Experts of a small language model: 64 experts in each of 8 layers.
Below are experts of layer 4 (counted from 0) of a mixture-of-experts language model. Rows are named router (the router's row for the expert), gate (a neuron's input weights, with its number), up (a neuron's input weights, with its number), down (a neuron's output weights, with its number) and show model dimensions 0-47. Each number is 128 + 24 x the weight over its row's rms, rounded and kept within 0 to 255. Numbers have three digits each.
Before each expert's rows: "gets" lists some tokens that make up at least twice as much of what it gets as of all text; "comes before" lists some tokens at least twice as common just after its tokens as in all text. This comes from a sample of Wikipedia text that the model never trained on. Tokens count by the router's weight.

# expert 22
gets: "en", "ter", "on", "man", "el", "hen"
comes before: ",", " (", "'s", "\n", " and", "o"
router:150145091134124141127134044130125140123142137092152120095099152168137135138122134079135143073125127123100131152124099090148114114172089162144155
gate4:130108123167117165114155129089108089148164141123119159168112123117118107084095148160142143104100176167127140155107095133168127141128107131122160
up4:158102132128120105100096089116154095102120101104138087174170119111116119143150086089164114141140101148094175170096123126164118143152120137128135
down4:122154117129121122149165100136117142143145172130142122151108127134122188124162136137126111118112102120169143103102071154147127140098136182164103
gate5:132134168111145139141098090110147135047129137110092125133167171075115168132152113132147174151118155112118099148154149105164142118121142133108084
up5:112151138122124114114073129156093171143147109102097148138138128135137165125107130136125124139121150124114131162144119079122104133147098148152145
down5:142095118119094144127089118126161146113152167152121101126143159125118144114133133162138164125175138147127079115115163110078088114138071157118096
gate6:150119134129172135133123130158110140153107156138148144135115115144100117084144177139129153116121138123133142121163081124125109124165117138125117
up6:130129098078122138077119085114173117144116155128133139134157145138097143118142145109159145150161105132137117127130109126138130088127146102136116
down6:130136114137112111127134125088121127116149136117120114156158140117148144116127135131120153123162110090105119109087121128123136102142141136124108
gate7:080112099148135188078108131091152109142165138169122091133161155173138139160129096133107130112114163140139111124125099125189131120095132125107117
up7:109090109080160151153087109132152133149141120133163110114154135164126137134123132156101104105119125151108112140067110107133129137111135167147136
down7:163152107144128125115163101111137136183118103180126089173120078100163110145151138105131104150111113115152127121114172097097130104139155143126118
gate8:131083140132162090137164109116127123156139172114109170133096150095122149101143107156130127091164125156051123153163145101105145130134126141119115
up8:124130150154104093119118144131146105149135107101125155147113147100107174122117099155082115082118130106082140129167146110144107131153119117156121
down8:160132125161088131167132132136135087148152138137148112122133137162113137144173140111123158128127151120113119085148107152132082103126129058145082
gate9:110120132114125150113123124131141091101146104138142167147149148143083148085099103136146123138135106172130119096159148127149097144134092148092120
up9:112104092111136148094126106148129154121143149116169107119162197167133146118123159129098122125115132139145106166139170116105141122109136101151131
down9:080163126112114110119108099111135102167163143149142151127135138114137134155136097141179138152080156076150117110124106165116097125149134092117115
gate10:133122124105149167111091123151109155142122122155109078091112122156143136127082173106167147086114082110170133087153145128130133111099124118102132
up10:122172131141109140093134121121113138080175111113130126132109106135120133163120117110107128159147115085124123111147101131126115172083125139149145
down10:139096123087160129093097143117133119102150110091117153120137167098133130133150097140101147183124143102156204132121127122150180137109145206123132
gate11:125114142186157164202124147087144156156140158095148091128167160113130106143112116164122119121155154126122149154146122117148145114150120139132131
up11:088103131109084145125130098131164143121145105092134089140115109109111124091122119108093133181116085093144098124165112147138096163096087087130100
down11:100148122146132105119173122150144159100103156173145121148109115123131106116109114121103089094161121178154131142134109173103115138118132112135121
gate12:063129105147114141130111084115102106110116097103121109128148112160165104096141142105094120119180115106124179118117147120121124103064077086157163
up12:112132085106092105113141111113131117104077193134135113100095134184106179109112100135132107151115111095101105140118126080154119154109128140092161
down12:147133112133108145131122121151102161120064133170135090118132109140130145123101164127103099123151151121086133125142120134128108156143130102159164
gate13:135113133110118123182144108103109157129113132130145146118119104135150153123159100146195123140109152134094088147097115156135164127147111114137151
up13:103115138120130133132133155068161123121147116135113145088081147126148161137138169136098122119121130136128135136100096144082175125093136151152125
down13:115083131181116123116135150107135119143132133122123138128106169135167147181132121121133132135163087148136124113154156162146130130110123102141123
gate14:132122133138155147090121118113127133172116115098111089085124144134131095133138163136116133093121139146098141133102058158140135139163099118140140
up14:138125151145114130138150137143152140125142103131134116114111126090130112152121096107085150107146139153138116069119149113148134134128161139133097
down14:116114140157170126098132147119156124132128098125140126068141170139124131099104071143113112127136130089125186108123122078123087084111122128083137
gate15:108113095126135154118131160110088095099121169183103131146110135106125184118131129126107154123115109113158098154153111149098131137132098112170131
up15:116124098117117091133110114149125126131084110150092132152135180120129180152100147109138127130129154131108126119108074160118151136111122117154144
down15:117118152171163092123118118125158136138151118135106097110114109140149130166151158116166129128143170150133116146132134126162157112159117150133103
gate16:119120106106104104126120110136120140115137119100133145147080135083124106097133084128110160097108163136155129149126150100081124125129149118154126
up16:127086134097136130120162100152095100160113188128197109113117124149143134155113090128133159137183166193113148179131107123171159140139120158140148
down16:104135081200097126140102138127165140187147132140145161088127132117164118148156124089083128120132146144100140158172090131158143136092140159148124

# expert 40
gets: "er", "iv", "or", "v", "ev", "ist"
comes before: ",", " of", " (", "to", ":", "\n"
router:141127105162086118128107080139134131144134111110115096122136134152118140133077167103134141125094084121103128136080124107137114101130122128148114
gate2:147113131159055134117127120122121137122098115092161161153144156131154107179118147109108118142150160154116088167130163146156130095077144148134109
up2:158111124146081137082137134103160118106116083172088115129126143146101104120120118150103111156124126114123140179085114089105120072136152101143108
down2:116127091123085125154132138127114121126145141113104116156116095118112117115146116095120106114145098092100126060109114113105131101136135139139101
gate3:127104140157126111171127126112166167144131099100112113094146124116143161136145127165132139091149119128124174146131120114163124150107120148108097
up3:125187170146127147124119097143102120113118111185111114095168125134110104087103109075150103131106143134092073134118172126133148154120104140163133
down3:129131102137134066105129133081135160142117145137127088116161119092107191137159155101110099130093133159140129104153132159127142111130123101163110
gate4:113112142105146152137117120068136116173138157135107139100082093137139145101107158159144126116122122121118092142121140108151110097153091150151127
up4:140090115130135137141143100122140101085080156113122122133086130108129128094108106128160126098134109154098124096124122135109129148112104129135124
down4:082099109159163120091128126142134138080116152098114126136167133104116108099137175100109118136101089128132139147138116136141099110110143153133111
gate5:125084133133122136086130128148115137152134153183096110122095170146145134093108143136094132168143138148105123132115124122077129091167133112156098
up5:106151103143093100095135188118127119079138103115178124116132131123131119132106100129140152135156134080135151117088113092120115141138104110114117
down5:153118134147126110130163126108106124087135120140148118163102122116126169132124125103190123123077141126160142110144125154129122167136191113127124
gate6:144148123168153141113139083076127136166148099110100119146143093086150163123109137112133154144099105134103118095118087119085115102152107143178094
up6:180152122137122087118134145128124163127134126121131130114149085113153110109154094144152137158097110113093110100109143116156120127161114119169147
down6:125146080128131162104219159148122145138139153126115103117110129132152124130107099158135104082162121095148126117157129120132134126096086159157084
gate7:119119102124128115127109114167128137106141142157191141135148112107101105124152111110145131140150104126103151104133159157161099121148119143130089
up7:141085123144142200143136164151151120131111101135117097136084121124122103116110161113106132143079137103092145127119096108096147140104125175150120
down7:113149145160164145105154147131121153119117109147141122132117115096136142097114166115121125132095152157134170130085129100163136170168167125127088
gate8:140134109139175113144142121137102117117135160081099188127061149126112120114104144167154148095106136128119121115156120100117149137137135126137201
up8:157128111115149171145149138154105094142160144123123162067104117156114122101111138127151151133117135086133114097142114116125146102170078124102115
down8:109088142113138148185097122109120107136132134062112105130139154130153128122143121149095103086094153144095147117140121131140147136122113139089098
gate9:174127111130145125127120131152170111116062148105143090134136109142084120160123152127078131156192155115138155126096127112142148096088109091118114
up9:154125084074130128114177156106161111112093145108105167084147143127121149116125143079099121144137131119127133155117146166131118096149115096141180
down9:092130158120125110126106124144128116164137146116090125111138077135110126178139165145150102117153157153129098096141152121125119148088097159111083
gate10:130146099126124133191167104067134099141112144105122132145134167163106148148124136084158120118128126122141105126116144165105141111103120109109117
up10:179144133182114135138150094093164127148113103127133112114068129159141184137141148152123114139147149120126083111109104137138134096095087150126157
down10:102126144149125135111103127125155195111125156143132125114105107163142112130116145105150114129151127100170154144071123120137102127162111112134129
gate11:131130180113115144123130111147080139120128125120153073145122155127122087159141131139119116137097095096130123103117145114101096150093144130123155
up11:175109120132119140116113149098127117171151141091154147096107104129134115104160137147106121152125122111122108103136122150109093109125181143100143
down11:113113110131071107123121117123136124110159145115099141111202154130160113105136132149127170115128130090118104108115140143151126147123097091165066
gate12:113127150158095137140056132112106119117134095142131162104131121130151126149152121093088148143109086156112136129121120150169093115104115092129115
up12:116129106127088137115152134105146116137115099128148134148166167142120129162125152117105177085142114133095117123140128158148100111079170127147126
down12:106123157136125149110135104160112102099143135112120136079156139106135128155113098108064110145108097146111120143145141133121083187104139136140137
gate13:123113140145122097094120140114141132128130137145139127137155160148122160147115136177120175132070111173102135142139114102074145106104154071103099
up13:107110107146147094128129100144150106146133122138145125103134117113101137135157125134134172104105135145087128142128111166141102120109135112139115
down13:100125121127086128134163158165124128076113113165106133127121135134092131127147102101159121099087152096185138141103091137134119109092130162157144
gate14:104148093160106116148100130117123151147106116158143101138099170146081183142079173148147131113135079146121136174108112119101110091102133168150105
up14:159116172129112187102176119115121165148089145166082095113116096121134138194100146098157133109116113090096127128119137157112112137145124149159116
down14:139119129101125169137115103138125088116119109115162130146127139174165096107139135150110108162130163065137149082112153166131135126141115175120119

# expert 7
gets: "i", "an", "a", "ai", "ia", "ar"
comes before: ",", "\n", " (", "i", "j", "'s"
router:122150126111152107131117110122145100149145131145129133132076153142113146116114154100109190121143098131079098168111106113145127152118103157099093
gate3:105135129134134148161139120078144136123146114130122134095151121119090150135142134148160132079081103153137127136135097111121081114104111174046080
up3:129102143083175114163131117088112130166149154137150103126133104161131149171124156125137120148092095115131114097104136157136140128136141147135132
down3:104160110164133090123153123146105126134151123119108114109130084144102156103167170147144112148150160120094133127121131118142149113095070108163085
gate4:124107139122150096112147120126107148090160161136149117199121170112114171113127083126124099066106145102140092093154102103107116083091146125098107
up4:122143116135105130149132144086136086102096110151111149150118150086107077097093125141077121103136080133140096117119144121116127101119082119097163
down4:140125105134100105152109126151120153176128133173108137168098117155151118186154135146140121144088137117115091169157124140144146108118144112162116
gate5:121134173146154087092102123147156151108139101069163132133132132133131178108118126123139135134127143100151177116149130113123114133103108146117108
up5:109158119107127159128092137085102143136134131153150172124116117132112137150138132139101173118101159067121110177104123157107146149087095122172129
down5:134174086152129152158165176134141128127137101173160134145134099108100144132125096125128141104124138133090094158151120112107111162146129071119119
gate6:121129098119162136083121117134111100117147110162117134086129116171132117075151148086107168120150154124139128111086119128146104108141167147156165
up6:155099134177093131175151153098146127082100140111107087118107118137139153104139167154128138152112097117096132099131138126125140097128122135127137
down6:127144100131102114084122109142122118166136109079103139140112137097168144156131176122152103162176121076085107083111136172099108165117153130138131
gate7:144115124143115086156164100145147132101134122149119128111110148139118117146130150116126173119075110192149138134145118161136122129157177126097098
up7:090134132113153133108157113109124133113149089130125147139092113120099176126125154159205096140129104132107123119112090107132124146142110155135124
down7:186105121136174156123141128121162147092114157162172139158137095165139122108112130136129151111100111137152115120098175120109121124131148151139179
gate8:154148164138096159124105093144209149124082113121082124105093141140130121128184119127119160110160129144068138113121164112110117115155117150094155
up8:131132127108125116139171098134144167146135105147126132142089130143119099123127132135144123136140115099126094142091135144113139110139166065150100
down8:113124099146120121116159148155140156166131118119142141109087085141144115150104125103168109087171192131141085160124142114148152135122123141118130
gate9:137128100162099148112113112123132130170147094125162109129099132181116116119097125127063134127162169148139110118120137108117117101131142127106130
up9:126115127140103112130126138134125112149103128164117166125146110144098119105122105114148165129145129159120086125132126158181136157137165179128123
down9:094150154126111129127138159148112128088099104114074108071099122130144147114126138116128133138134111097123123121114090132132103194088149165113128
gate10:121105145113151130127100115157120173092161129116111142126162129143158125166115152114118150136106069157149114126165104130119126134126115149138155
up10:079135137137127127106096161163098129157103166136112120107094129104023117128137133150140097099127152139133105058093139145125139148106140171149136
down10:126152133095111138100132143116125116129126144077117134114132159154126138116158150155120115099153135129183137150108128163161151081107143100109089
gate11:068089188158151095105116112131084122149118144104073169158110117158117114103116127134120160125115101154113095113167150154125149111148123163123144
up11:103113093111091134143112155139114148127143137152126113119130123116149126157106124141084167143146073142122148175083120090143151145089148104132129
down11:142116131143109092139127123110114093115160162142102147106147134156112134119094112117155113146100102101174135184117136133142083133150165133118140
gate12:101125115131113141115129105133143161163119138147117144094150134154098124121127120117149113096155134167111151144104123158149123157101112155177138
up12:124193132087141154117110087132148119143131131132133123128155129121121110103173134123117143150119152101110101152123100090148123139072114145117155
down12:145138095070127112156149169115191118081124133120079124137135142134127116093106114167125121150114126093138121170102142151138142135118113142126134
gate13:105122076091127174109172126140139116131117154115114102147107128180122114154125114133098154153172100124099161139140136095157134116107125132134189
up13:111137121093133151125156118124082102120130143117137157129117105123117090117069080145086145078147131081124101157142141107149166126182126133165105
down13:204152128143148095120122121139104127126069122152147121142163142099131098118135156155150125152100164109162120073094167146130117159133138166157126
gate14:138137095091136179139126128100103141134127127139084112140113151107110118140130114116109129151126115094114122155137133113113094163123106088124085
up14:128153126161123141123108115108121131169125147134136144107104126176142128144088103175167155122120153138129118164118111107123076128149139120136083
down14:122118132162122123124114113147128141113158151137118142092146132107128114122138163118099124172123147128097119093158099139161113114122124170143112
gate15:145132110139112141112128091148124145101082121161140119142102108146107136169139163115110146099110133114093102132117093180112134150111146089151147
up15:109121126112111080135185114172100164142148105136108155147093156123158118093112106099130132076155122142073131116111159120123149122145181077151099
down15:107098155137133080124091098150163142105159138138116132101137152092124111169156147106138110132085148164121077160147164152162129133101108148125166